Experts of a small language model: 7087 steps.
Below are experts of layer 5 (counted from 0) of a mixture-of-experts language model. Rows are named gate (a neuron's input weights, with its number), up (a neuron's input weights, with its number) and show model dimensions 64-127. Each number is 500 + 40 x the weight over its row's rms, rounded and kept within 0 to 999. Numbers have three digits each.
Before each expert's rows: "gets" lists some tokens that make up at least twice as much of what it gets as of all text; "comes after" lists some tokens at least twice as common just before its tokens as in all text. This comes from a sample of Wikipedia text that the model never trained on. Tokens count by the router's weight.

# expert 3
gets: " in", " of", " for", " on", " the", "-"
comes after: " the", " in", ".\n\n", " of", "\n", "=="
gate33:428516459469511466467498550567486506511597498523449485504507496454474467596408456501459520520483465508544453509514607529507501510553385493440406471469510568552469435577571571472514476550540503
up33:503374524519476487545459500475508502438483489485487506460520504466505485485466477438590529481544526498423432576493477449498536542482475478560617531509504585507516481439513615499511466505549518
gate34:510478508489486522487508585528531487523493511472436568492518498518540509470503557551562472486487504447523508559505487532484490565528486461437450426544466527492546508556586555488436503586517543
up34:461521554512542449481519513497556526509558486460501464465541547531520376494499465507494487509562555459479477479528546567530500524544515512547475465481463539541514468489502563465485505503462501
gate35:480576497539503518483471533468481498522483508489476519472516541531485550491522478531545556453473484470469542550530478524566528455565550486562522440470563543595412469548480493489484495553545531
up35:526475497524503476478439540503501488562553514437446550514571490504497485486491512490552500511436557546506498534487554520483469504560521450499576459547504452505529465536488447452457440453514527
gate36:563471558486504493446475504525558495518446541472493443535507489482437486429476513521487573555525484509449455536504485505465491454479520433519441469537474498513495493434472494450464509479530496
up36:496522458470495484447508596475489500555457445494545497472439481605475502457528503533574559366434559495475505511474520566548527490463417463452531452537451484420465478483509430545455483550472454
gate37:534458480460488400519535538535492472598442450548527415500502480481473499515552439579519521489529536480476478431523451547486559448538528544458568521540436462500552625498538479513513441479487494
up37:502539476475535532570492458493476491535586509506575464516566519517535426522529486500449474504476495485558466499559512527496531521493527480511622447545549500577536537461492511477547547492538546
gate38:466522476525427490448477549489521461489446425457505425488518454465492492467440444541488513488518577533478533486561512504462470446529452551474521559417546484556468496517470514480503523448505518
up38:411519457495555495519505467551463531515509498540519521542502545480560611503497503462524535496511522494464471450548498543556489453478453493492428547470486481498494523525537530514445479468473492
gate39:461458512554485531535512506430511511470559561452461518531497523457490484462456438507558526546522500539370456498468498465458491537534463501509542493568458461563503558518533498478526464476464611
up39:491464494515515490546370481518445455457496517458549461537521462378499470470486501522509503438561503548464535521472470507484539477520522522462486530518546565475594513540555471434469514504530491
gate40:485581482530498427515418404505489539497569542530479525559542514475485449401510476410466459459530527499515477504441530486563533516493432420507457532572516410537527466549539500481504574491522512
up40:505497537526513491511543568514521549465484471520525519447517479531491466509469456532530500568485522540422550488498507517549467527526528469506506507430480614436506550546510463545520449488535501
gate41:454462503453471569509507557469463465460546467491446470515512514482518606422511524483542513501539478519450448456532419551547549498503482454524584489524439475547427575540465526518509497491495528
up41:447520493451497504492439486443528529488512501521415374455474461505484535445491495469499494480460457457401513521532511503448589502546511488525569473512391520562444502537580583539540484501515501
gate42:633549543498454490556487461495487454502586552534477601502481473487502478445509495437508535612588455563500456413473555528519474497464550474503425426537513601480575516522562519490486544523485481
up42:518541527550457519531583482391508487462512491569564516525465488538497472508532497499492523530525478486492480461518494531415461511466493510433399487516515543448481520583491545459547534499556491
gate43:485467508458441474461524471562430486458486464537406556514480488453486501516527490559520564489459459484530572503513521551483492545503488519450581621468451518449487452480488536511389466546446478
up43:419452514486524455515427488487462512585540493455488497597506428444482522451546475521458512499504518462517500540463469450526442510479517430536506485478448417445466502491504507546434531490435513
gate44:553512480505553523515436438587545483504555467510474495512460531452512556621528458488525466445436543467541446541398443536442478526532442499527479520599521446550548475477496580512494503501486468
up44:566451483513518516565598503518489545509501540536486498519499506499490509478502523442480510559521482492471502556557535517551603543543443427474509530522566477533520498457511483495622522481448495
gate45:475510533504416494545476492479464521532578562472463554530550493495488509479543517504479543518477480489473519491549444485508479421529440506513498475514524482463450477539514507474479532522494519
up45:468441459445573545545494486549527477518458471523432445568438523480549557557437545451471487482450445468509519486530484455495497541545602473467460449464568449563470510431495472539544512492504491
gate46:538449516566460520409536534583550468495459546515424557506543515457546526440446493484560540492494515580516530499439493466485494449476510554516526559554518483481455510545536431465560464488498521
up46:502472549531468474535466568530464532504497513496487526530528438520448475424464438520471534524527537488491582503429430465571491497454548552462470489504509500463543457549506469516457516463545500
gate47:488488482496522493433413490524551445500462557508538546508526478506512545480478449506476519510491499494488447535483543492479508529547511512525542501465434534472451520449542528513454464525478526
up47:525504479504558553492461531549537460452476641467562515519531507508567531512495534523490507542480442484488509455409441515525484538561523448505481448524512447493493540454528405492501567564502514
gate48:535468482488525461483517459438496434491536587511461516514504531563465538402498493523602551524519479529455463501528532438591558446426558492507508453576564532469523547548522503521483468447464547
up48:497573571501500516517464474546553539500447547480479472477470472519504499575530530451455422516444498471471457498517460521482541510492557470520485504469464479439472501480420497501542540500522420
gate49:452603485505467505507507506532464480467513542543463484526465475560563515522537535467491508530558535538507476549530465540524522498536451467522547462424457442497467597520560459454581506456467523
up49:530490458560453456470486524522475444482583500472536369492475474565495503490478539516439466515515579564461465467555489536502536539490535473562545468528481439480542487584481434438523541442418542
gate50:536526424607499450509470553420531452542492436511521488525483473444481406487550463517525481446401502442515471524497522576422537511491508508485502520518481563517503491501500522468499494494480452
up50:517476346572490564513490497490502484545480463497451505530462459485503451578553463518488561435484493516490521501541519529499540534528521454489468485496435510530435496525411493497523509536546427
gate51:468467495494487490580507452557550450449453503479475505551415514552569483520476518440480420499507537516536451497544479505469509533495432524491570470499492471506522566438523465563501506457453495
up51:414493560481417441571477492541472431501491502459462567514492504533559485532507485489521521505447498473468516495498525479491469539543393481513577494513504448440526583560501468576476551448444500
gate52:476490509528517503542520520460557484425498517459506482531525514440497515493478510487441410516517590452479494440514422479534480466512474539468434517490502487480521535473520473511581519496515500
up52:481515502522471465431490452499480472417534562516552528483508565393541478564538452498520471452543472564542510566482473486503426490490541507468480537573562512473482494505518479501545477530530548
gate53:456520476440455423458530553508530512464483434489478428429495502510470527496561511490471532468481491488536517494538512515508500492457517483454547529418496559475472544520544545550492527521515466
up53:490541445467559463496486511508435472480541573497515530537541504467498523593513452527522441447463501480584455508550481508516543523439535500548453438496545555443550493535476488467499542429478495
gate54:514488472490453465527460547549475518442454541513580500513495478464530543550518505529512506547526490476491520541529423495518503458535468443514505568453495519536536493504463499496511533559533460
up54:440477500501439591464440484584528447466435475571527532542545497533485547545534464496508509471555488488506459459499480513537461521567453467472470496587511428506533528459520475444508502565466488
gate55:476509511436457514529514480526485508568526517444519503480499518456509551545485447508523507540554573447576473479510566458523467606482500569535434432510453485440453484458500477449518461586480547
up55:478585471470511541492461510520473564545539474430484603496527503471486473525426544535531460471458569459565565437517479500460473549463455566494460506459448484504462529556527527469470460568563470
gate56:515481516510488488608474507563527515508449504477480543515480505479512516501552460490462555533498517388483512525495555488489508520428480468496567500470472543500556542459463503521472521575473499
up56:547454457484564438518436467442480435434504495368543461520437476527520436454516504568491455472599524493477491477522482423500468468534502513530500522471488534433542564446507561504509535520489542
gate57:552593449572439531499512486522506490450487525522507532502502504554509623435522555522586572514480532520570454499543503473504441411424543455536523520516541531403484469542482500471454482518548482
up57:463456461527525542514526508510466519413514503539467479521464469563498471452521499507477552478418492543488513507544480530500531421496529536489424507519425568480485553475461476491424539486568515
gate58:579528490515537545539536490488564496496524575497553455536521487485526499476470492530501460555548435467570503516463534498425462527487474443502522516477523521491420463452519529460507542451495446
up58:492458537484478518435501483482535474543512469508491539475450448504485535587510515479497504436468524543609577501487464513494453489530511560474575507508461421451584465487489469510437512487417462
gate59:505514494512458547506480545517526422486539527507567482535510568599473466444445536536580533482535434435443487499538522564486493542476468600503494535513450479483507586464545491510509564433436449
up59:438454502515568498439439495503527563513491512554460512463537518459488573525529491472477507451488544479496522585466555458538530446559540485525548501480540555476517489587498502523480494512494488
gate60:544535512489482474507491489479442518514542532518470446532516460526551460525432462478495536423512535556570511486540505460511520591588440384431545544486461451422489421550524575541535536462509465
up60:569545507535451421547496513497500520472516471487446537503465531501499573531544531446519475588554513434469521510501585501514491515495522477467568499475510503514593549458480544506540510541518437
gate61:532506523556500503555553509586532505494438587502520530499508534456500588539468454487551503563479463496515433478507585571460508531464484471479448526498583439547488526454480440493478473563507436
up61:439457493545458467498479522453471509467480517506491487531500541570458471407517427516465483472499479478540500405525512468471493522490525639458513515485532626458469390491481573577487494468537457
gate62:502481500590445483482510565514541499533513498502504493511539534542482449541531494517470476548516486419482511481468473442570488563494528465480466514503542523516476465551541503486458542553542505
up62:507460476444617552535506405470514434486463464487518550541497535454533503536528519434454489511496493531509461475476515538479558473528440512547471534477494492526550486456478549484514449443479473
gate63:510439568514503480490505518567478552521535455567464567524452542547483461502535480398559552564529602426539594527524474457510478528498484516470495514561472481393460531503536568461517506519529500
up63:444491559562483555471520508404490458485540523537528557528479506489503504510448506546494562516468471507433486459534487461486487484509506452570477506531522445519467487525507599500475536494483509
gate64:502554481480515461516556588533530526499459524515471592523542454523486458494499516435529571490534529451449548517531502522497551578528442501502522527503485523510550435496486570495495509470484519
up64:488506453532506492533463454515503480510510539467470505540485496499561510515408553482544463474496469499555551486576467550478462593487470555481523478505476548502535520511498550458540538470490525
gate65:525503463508582587561483521461446440490521514479608449473436512525486479444512529541471481525477548439592555469482540540475557450502547500528485535490417441478500525481465474509412552523426484
up65:513552509516551548555511527517513541602538575473530455527504489566452499509562575509507493532458481438569606466499508521482550520508471471513477471468464458529442531564499526486497547536435494

# expert 7
gets: " |", " ", ";", "|", " |\n", ")"
comes after: " |", "|", "3", " |\n", "4", "5"
gate33:478474471546505527416464534517529414531489570485452491477535519447535482487449603601466486441454494509481518454455486477560565496478481537542554493466501561460504520477480459559409509539526494
up33:457464468480479478509448541500569517430457546543517491520501453510507527494511482388552385553529401490545496535507497542545531538545519505464518518468537545444487537483487534511497505567570496
gate34:558582498531500465503504478518525442454482553552531568493491478525547511530502602501392517541510498507485555488503434442571493522516518481502504482441423538469507503442454466480504438516465476
up34:495469486469540449506419527566534469500468466496590550477471515500485494411453433550457510484522522551518522522502539488544504424425431387441473526468564498470459541560585469528495482505537532
gate35:475557419469519450532431539599454503510440564451510440422446473433503490476542536546516518464534535486502480493519438444482450559564529499530477480513486452457478510462459481524550466561527558
up35:424479399544574451477539512522510536422523517487497497451477513490465456568516544532492456475500519504489499530557539568446481531522591513497524461492500575494517508507524489531550444572526509
gate36:481519490617504431472489506501459473448481553522474462462569504540527464484474545561507437528496503433425504502473449505496537479474494435441523565449536488457502483494513543477559542468527501
up36:490499475472564494489457486454488531502536422529544467467505423498517533515526427488511563503506448565506442560469530598435457460525444523557522405472503509535518595561460463502396415486488518
gate37:476444513485496406542530519495481505524533481468475525436491548425425528537542442607511518509475500486506497496496480530504514563584635493517520464534506504467481567510501539545582499488552512
up37:542531506479485528516468486454407505536502558448470421515520501504511467560479525479523493506460472527481537586524471546503520488448478499498538520502397465534497578502508489518498458455544525
gate38:480482493508511522547508437490515491551465507469440489546474553487554417495438504498505497567508562458576465424540514487461491510495508447429519476536485556529545506487497538497498467459539465
up38:505459440522557492498491503457468557476465455452538499455406550513582518489475550497523489548561435526510466488510435473525452589490541559544517446520507539543469457506505532473508451509589471
gate39:478538503499469520513550429490482536512578499552470480471512398546534565475538484483441513533532432500529529499442565425532533485489524491552469473535552504458445510528491453489490447470421457
up39:538481479475518563460454463450518476525530458499510498440514560530560442525501447546478521567526502561469522519491506540391459507504503455466500507505494526509482516516516492431517537549493551
gate40:496481494523515561532459524497402477482573524517468485481499511468543496466446530484461454521528442537501438540509459551487533444521568471446509415499537577488559494434518516484597519484583550
up40:467512444457542481494499569486550505536482549459501516497483563486537543471502526591566499503548539505532562442510484449578496518485442502516536501517476479489558535476465499472490460541563465
gate41:553506562470563508443542433484506469544514514558478522510497510505507520502562599498443546396548521554407481490540493503476546479461548439430515486462503520477549536486496486532542545537558558
up41:520500491434528529456529640490469508508514477545490481534451482490486419487459474534470546456505490549476567490503496466452484484484502498497481522440486498409539473481438429543456507505553502
gate42:525538513422514495540612497460522501468545522532541517510550497541571475577553477508454468592589440549470458443487490523449598396479438462498512577494400487553482524492451493455531526535524425
up42:498506537485529505557563518540515435556493489472489488460502532544466559493437446519559547428509614422575531527471441499596403480473551464488445426511503468538464493442539551461564586508567517
gate43:476500484502539506565488470581497474520435535543432474541574496521545483475516412472547446552476494437533486505532489496537565493540455459472538452526543445451573513506447470549561457488517476
up43:470461521573546485478452413533441457429516482479487477446550513499532485401506522577516505637513514459445501504517512463500549489574480478495557541482541474481566497559490454518537491518501462
gate44:521502496515497628434490525553527487526533532509516542480477464522473538536473457425551559528533488509540523521493518457487500482496509485480601493421509494528526522484564422531555495522536469
up44:461450482502542392509479529472502516480527562487498483527564500504466478491544495503506475500463512497559430518484427498550494526494454497527444490557439530521508542510539545536488487516492558
gate45:539471391500457500501551593497510435459506514492490485526481489508526474472461481544496445552439466421529471423479521544500422565522434551558419511539492493477479533455568483600537478489536455
up45:481441426458476554611551506524420523485517513512506541551466501481528491530486494543511487496471422479441506510517490487497513571448571483499430563556501494489523482464504515527487488426506505
gate46:501444559515529504554402578474503437481497532552474538501471494466474502382506517510511481508493567512518529518482629471483465521535506515470623445536438520515520463490472495502490541535532549
up46:578442492497562541520507550515461532508469532576465573547460504418455511462511516503472509439425537465593481471508525550541489524486522495455507490482411511577516403472423524537542570511570488
gate47:490521451536460495494473452576403507461466466476458508504516515512451547505462502417529523481511534475467511504540556438453459462529456510528440527533500480455430521474529505626560476480548451
up47:527499479590504478500513487450461521495594516515553504434553458507475537523486465478501520483470478479460554523484458520469477514471545518529478493571510427484456470423534502467588500500504499
gate48:550533506518458466556477520530414507536494463494533443505504428484496513479581504602512472488524482456604550456478537495470534513441440500409533493512509462459483535511485512546510501486530475
up48:440450509481480427517449489457485482529532535499564542486487544533494506531467503643558466546514507435439519501525482484529513576536462521517520452522493498503592496504500493549550575520580504
gate49:539483466512499437537531424460543533545501593374411446556481471537538528487452448488467501510484491583528399491486513492476476542537571425542506431512514487500454538513533483552516511487518492
up49:450470501507453543490460508433479420490443496541530516466436570511535481468521529525558512432442460447457481515562569490496474493459475565484514502523531539513495522537510493505501473482487461
gate50:478527553500527508531466521468451518466530587516492503473397558439546521445521486551496542509457447473539503490540476496549550440503575493445521479473510430446556523505511495518517520435584434
up50:456552511522586500409466501432554620493415519480496490497449511507570453517490511575494576514454509447522536551474551512510490513513492500490493445493477508432490464471506504466437490403575409
gate51:546405456558538573496510441522476536546529472534477529459506579501387542575508452474566558428516452498477436482483530532510548433474478453542575466516522493485442509417549530477412505532534539
up51:527554445512557466452503487536505489508502514479470493467517537513453502496475447452556552478542448552522446486483458468550520466544489490422470511485542528483481536532542450510438529483530546
gate52:392547491514527523539503513544523522465489538520514529554579462548405563494532471529454556488550535523511491454544510516514579540536488490422520467559485457513485499485471536520509511475468458
up52:601440527563471419424580488490511529492464542510416528595481528504518434516500478553489512588496500526552490486524527492481541503542541494528545471487525472460467542420513520509493459534531478
gate53:548450495485438579487502525513568513543493487489423486463557476598556466446447490524531437526513462535447468506530503518512583478498484496522528502495480462410578469551427575440411441485513459
up53:492540502494525600475501551504530450547500518503518527464522466544499496545514565460462433481433512499515496464500487486506533497478467531553508478507489492465544480521497507456508481520480497
gate54:510543471510471478480472538495464545538501491433547511556577495495517437421445495491478515503495492519488507512483482397554491484491466546525453505465505434487462479530534459576410488505494482
up54:478512504547546452486482533471425516465490516583476492448450519484499506511581559366498556488527543503466482491511505557492526483517480506528508482486450484445484508481413538492553442445558548
gate55:430503500521558568564546441485486493511525516423498527526510472518494564472433500470496454440480482561542510480495479518523508508510528484531510566504557511509519402421455500467504518491591502
up55:466482501498500507515541489507533493527504498484518389427523506446461455558508484556562479477534518484501502475525449517505521567518474499521528574502539477587522498490519505530525525468454511
gate56:450486518458480533412597545523484508469526496519478501472485533557485415501474501467465482589543452470529469532507515500523508431573473521510482548476512476480470465497507456516459510461489532
up56:487534492524498483539528454512486409428509564510553466470583489497506559491529519488574551502550528470487488515458494499494480542433445507484511508549429505478607488583492485491476477468489446
gate57:541502557495487498542561508481536520473549570578439459470483478570613515530485487434476569477539459489425497491441532527524484533504562618533490463433510466519511510520531453483417459552465453
up57:432497475519472488453434484530489502504449453487510443496467535458452519461554561497511512477506453486508518469495450498496529451470441499460551485538522500458494525533520526488502563510621551
gate58:478551553510510507433497529497552437407571488515455507495539478441507512456495492448459489478481519454495503580499466471536538467440455505509525523511469507504526529455423498488480501398495564
up58:491500539480498496518523461516516570538547487477551500503455526562487442533453481536506504472546442461497531510488532528539533566451487496480538471499524454535475475486543550515534511512486488
gate59:559431481519504520433481494527472500528473502496455543492511479518425508464459477468490508517529507541575485528513483483490540504508462499496567538463504528529519515452570490492435557460471522
up59:474473492511481445556510509491479550461490490475544444460475473488485439570518554499505527449371572511412513474426442482507495484515499517483453507507482458522441484563415532534480463483455531
gate60:477535520500487502535440444486501530413574498511517473479527475495444421543518503486494476582516506538452427514509489463501561522514507490559520551476464481506484526486558512523517456449567437
up60:453560464480509510565464497529462478541528444520430474471475509525428527488484448485517470485496506549474523451497467539452535527485519610504535474539604594492471447452491519609508431483551509
gate61:538491521432484415483460466470539513546445522500548449447471518518499512515477465494468427520635480472416595389471494484479453554506535500444460548523509444544455480465549449519487521459537483
up61:509493440498510530512476531451474483411578467488484523563533507478548448466574496565501544560395472475541579468472511563539476576517463521551546519531454460432498507513483502549533497485500554
gate62:439516470547472493497566525592497498525437478477522478476533522517477509531575560498479573509468519478565515499527471505432503487524478509496512491510423459440506485485534488562487504467535499
up62:555514496512567443549488439488588458446486613542544511471490532406538508490528482508488542510461515522485452476520518519456583536557441516475513409494515534457545494591462530477579457511487494
gate63:492466482506500451394439454495514553475525479508534524543450520539551533517426441457474552460452473519519422482556507519526461590515469474506446485505476524464479487453436417547474554385532480
up63:488493529510482544557471445520490542555439434488495501500480547548457505511490496530517497473510536512492455524496435519553575485457534599491558426540521430542518541549468451436441531553467508
gate64:494521519510471508449494466498436442483513499472415497533534558456519518440464499531539520512513585525450538525490489488516450451531530499512552515445511518499535566503522454495491460483456507
up64:483414476531440516527545523493480444492550474449476386486480541466440449519469557602529464522489545506507536451474489546446455451481457528547476565462553488446528506524522505534572462515514531
gate65:472467502513550408553504547541581523533439547556472488461527486461493491516514432482507503485480537465582509530494440434489518588529526499512437457509473524516446492437486498559536585444540500
up65:487474487501467479529566536470462544529486523508534456541462501548512536471571446490521538508501487462513475556512476530477480561491508527458511413521455520527559507483440444528509463500560469

# expert 1
gets: "1", "2", "0", " ", "9", "3"
comes after: " ", "1", "2", "0", "–", "9"
gate33:495555470570473551561489503542482444520555527474504491504587492416382515468526425515488466467498548500511473495478574547508432518502506533493508542472541495513499445467356428467564563468469487
up33:455502493580493493510551465413536479461514493551464536504499476505628519466472518543510545463470464549455541505523443466515486445470414526563503491412532486468506535480526513483483458450395519
gate34:512453419505531533466497468462459523535478453481523528534527533553473455508491517495468539508491433495522498441449546506464518509527553490498386450421435462551488532505434504509506411493492499
up34:483535489417452492515537465468582456515556534462519462496458452483543533501490522536542490492512514548443504507494548507495467572450524507539445488454490503487510509420522477555449488508504482
gate35:557446537536467485493395527529473512517430522475536508397505488500408508516566610476545473559515589554451533475497466469439471506438570425482482499523425510500486506565485507487588478499492521
up35:493497553468557559493590459494534484496515490482538438480513491537582509512503453455437507510509476480549496469518487492498442509560395516486507581485538465505500493505478477450484589505475497
gate36:496484482538480503467512452467456559562471475526476537549417448534532469459493530479502525405493510599549588457416536474534491469584524506539527449491541483444436479508530478490460507450451505
up36:539517501446494488466464448555534480554575486491523508475487482438532509428459540540529530546516430469439419563547502495536441453429482526500474389507438509446523554512544500569510426544479490
gate37:422469499445434487540456549481521456430487451514499546523523515588474416502439475565547566517540436453557440541480562612536474527457457502516513477493430468566534516514507528478496550466534498
up37:474504415521524471449502549493507397496438442517552532534478558530522467565510482499563510480490497429530427450528470505501465490414526452485496486448452446507459430446601451441431517519440535
gate38:518507531505480500506516479534472467511446504459492442506507546512461479435560507449503463515467541536559466484496525496516512463376502455504574563431523538507500431540445470521521487467534527
up38:496475463557452468491508434513485408459447534517471484427492517520512542407566500449556479508471532516509485478503492489504542470518429469472483500519474508467489429415494483503574511514451493
gate39:476480472483467477428542552593488591478567482456498469492512482424480525408559458577543536515556460611551460540449493481528518479524521586549555499442428432520530536511554528560498566536508536
up39:486514527500500517513410497520620574451513551529456517514500518595451467457494592499536600477489555526553511543506557509499534435541551482579501481563509494450515496532521491480495454456483466
gate40:480504457484489548468487528528524475494512516541507483516526464453482455487493491473554512504501526481495486506510535519571526480515479550566482463534471484524554529512547601518473515466487501
up40:523523531527439466512489566509470417487571497513457512509522446513481503470514463503478475534506526511499535482477538445475501496499474506512520455446482471464517499527473532562517476449435459
gate41:530487470498488504488475518527484499436551507552460542500540453501508503449524492481490511523483490575551546517509553529496498448522580506540496486521511580433533455565433533466511515515491507
up41:500449456503471504462472518492446492447521482487468561438505508450488464446485550521497542603544457573537497538510497502488521448555574482493468467515513525464492520544502539523459513520518505
gate42:481514508491458466521507447542586490545569458579475555485513469523525569527511520526523472470554395538496446558512509493439560564511492558543556526459477545458543409554518505416556489473516495
up42:481508523409518524493531497549521564483495515426549507509530519459498533502478515571485525516517531465548539548526483499595462509454518472457526479523469454571499520564469525522536445525548499
gate43:536478436547536452451481522435476533489451517494474563480447512612473496477451464529543521422586481471522522455550520525518502531455488494497479459544553606523474508462505509522442517485515547
up43:487501478547509405517471541516468511557463473497516464560537474509487513449529588506499407507514517520490471506452511486439562519554448454525551545485561484470488518501550537515495575544556498
gate44:469560462549454444535550554454514471522504531553474505549491437519476473522479533564539510504467476489486564498610517504527510507470541517423481552523534486459513439516502538524457572526545474
up44:486479474497503520494552478478468399451540453454426470496489541469459530497479500520452455558487510505488488531509515477475491534384538506443446543538546465546567475588530530487440412504479505
gate45:510477494547499461481456474485463503468453539441446459494498473506505516484509524460413489470510467518538504458553538522473498528500471484558519570510532494556493497465467579428409516447515506
up45:472518494491508546534485518533466462455579528547511502523419519502635533501496533466476512550480435494472475541532480552440541548432542490523558512519517469531424470465446596447459527487556482
gate46:539549496514521436562513433500523505486495459497518507441530478479532490524472503501477489583481550499487472466599502467507544509473570456534469513486474486524534500574462472440490425513522456
up46:438451514478475554474436521404490444565469525482488505514439560433497470470562519561484562513524527455530496508496481513521543490479427525479472511559560463525498503482546527498496600471493522
gate47:485492412516396518461511500558437582518487454525515505457434517523528499475588509530471531411514463471556435486544499525473489450501513505514549473486578509502526445541475500454504512464477512
up47:517475537440494536460480478561551518574511458458532506537468564547506517399542501442514518488495462455478496488542463537494522459465484475448543511495551539551502525505454515442503483452506531
gate48:468475488494529538549562494506496457536551476494478533536468481455430527495523558534458560528538524418547445575520520520486522554487566518482474476516492495488460538536522577598466502511531490
up48:478505537431515466482451471481536510511528500537498517447514512475502497512491468487532511513483539490527498431476524540476491492450449508484526560525553485520483493481478453517527510482526465
gate49:467475533474493523485470437495484489541496500404541561478458546492546526536524462501504601548493459567493519527503465509494495423433503473511587512488476443445536462500498551458422499460443530
up49:484560426478470440479499484512441484508522486542494511471553585475497497478463510535495453504554445516495506459533516543533536524504482510489515501491457544524537561516531551469386468466590530
gate50:425506544460438434437507495481534526501524511488452486530512412516477523461458528546530502441535510497417520530486551534482468473520516521459532550507566492500528486466502528444435481451544474
up50:449457497438516531537457397524482432528494515484480488497466586507476505488471479523460538496499497429492488521468472474484535501499499438595510475513522545443495548461542479468548518525472500
gate51:505544545398521423435425471451532508549491523497489469542479404455524571515477492460473517498488450498412555520468528491549479521460538490521406535463486462465473515480457525450460469478481532
up51:544470468543563503465511515560486496505485528455548491489510589569449511466505564461512444458494559488515466534495482529496590477503483544509460506549488499576520527480546533434533506480483497
gate52:509533569425455504448475450431466535481512485475523496611517508472560531392490483501482518458530463534560509488536468458584534475488515523532557520529488501556529514554480511440548434511548482
up52:560508545442468535574434452446495480505559439523491483500560502442506544441512504516479469470513534555484513558460477461518506444447487498558576529547547459534544500501520567540484453443538515
gate53:493525540433519461526481461472497471553557493577482534511405397501461585468414502484464466473458496468528463455482438497582457510553564515490562484487571526450522500495508507465501508445506458
up53:438475508419519461489521441481517440545457501595511533502451461533486511541495490456510457467473473501520458496463492557545473467489504491500439528416555542523492474390524517511583539540536550
gate54:492491475434439500459501491591517498450481500536446542493486514527469414515537549480503509520534493470483468521521528437452474445523519502543519503498481563440515543578489419561483501525498531
up54:528523416512561536487479501536461593540576505469512532521502442587512484549510558491463498530439513513458524536537517465418533518447473557487502461497487565434558480525449502593480476476558514
gate55:479469510462539542521638540488526512472537455524497499505516509485495507482443454539488465533498459560483473565519491501514466538447415608507495488533507461486425489498536517519440488505576482
up55:444547554453507575517536488494549534525462498585449497439481584561500480450413542518527502499524502507514485504492491484549546478559410508516540478527483496515494527454446456512445439511504486
gate56:525476523466519478480502499524593512484455577512469541508465533440533526568509364495447497508503508500531475478457503507505517557465506508468496536517518575499521456439554564456596490529501503
up56:423558485502445481466466476444495537483577476461493438451518476411508517493445475523531513467465516464487526534512479502513496527584414519472536472461447515510484507523557465519487535504482553
gate57:482530495539466474519461514453499504458569475524525412430453556474406515532532544475504541525506476473491487479501535423498555538496410523532460552498434549471436519473491439466453544467523448
up57:550475498458598476486548458480511516494387557464489568555518493479569460462489468516476470531473420482559553521481487589560472534517522464480469460554484521508470487546469567496513502483446553
gate58:488456457533472532448521499599470521424442509531467536545514554446485457480521521525533480501459512489475410532564510555543515496438519393514515483528513481486539540461454475478497467520540514
up58:523436535505500521522513534503464532524526495555490469444497531481451484557487533533469513496521529582520456432535556489523485531457526490531519467470482444501507560535474442545530489517492466
gate59:428535534471477419449538524521564520492558467508517533422540499495493517501494462558526529475463462531502398596417518580527455499489571507522528494506438491517499488528523532493518548464521498
up59:518459526493502547537421513496517558501510494586504479501517547463459489478479588483477490566490576491487586455520517436474559530655478543452426519547528484469502468489505499620488513532511488
gate60:484540511445521438500515520562561514578496521539448511465489504426477443453467519510538492516496511495489603469524559500519419595450548448521543532534478492520487485456620490607507527440491421
up60:537520517541539602527533483419485557408460548493490494503500532527535517519502479464463522490526527513515449457503441458481489501509445512582505549485438523481490498514426473473470460575553521
gate61:458512485566485602490514527518582505489563511591527507581533499492521474444512472549516584502564512509476516546486542457485527502569503546497504488533503467489525512511525453518445545482484464
up61:530482513563481580486562547488551579544570482419487521499606504502478551538510524501581518521509463521508415585467494469515539444546531524556500532488506576533532521461467539529475531498531491
gate62:511473571468498490510492445473483479547507489505517415461456493437463508522523489493490589481564499471432529487568476468498452506503482491442494499502522518496478535494577478473507529491535497
up62:538498537467595564548551525515500491436534487494524601503594480549537486527475545515569379458471465561510499523455538502533476519435466504491512477507467498507510416494518578494481535538572547
gate63:545531497410474540515464530510563498593454514558487500415505547382485466513489482507531439474508451528554498518485512491472507498559537579543462570475616528536508505478486460490518489517500474
up63:572468504475495508483477475544529460538437517500485532454475572433478453517464523480544458473513479497437452533513506529486495479548507525482440506466555508537498544510494498529524463507458469
gate64:509490546421541498503518469579490491430510547585506526446459513529482519501538449462493476466474511588479577541505492579467516510450460472465473555550457485527507515481489554394461509506531479
up64:524473485539399469459509569536543513456486516537491586472438593405535569484453394512539424446484514537511478462483444566530487554470457469463550472480547514492549549527577458426537459515481545
gate65:410514533509438491483590491451537505607496496479470512488483578445463477541519453564528580567457440468490426436485476435513485493494576526539519519559473473506453499566474530514536520465466409
up65:510544503495550527501472478530484474500490538492484503567395402522493534431538505462455557390518516571489586550484542476455510469511484584521571564411523495491448483436482491500479519526479522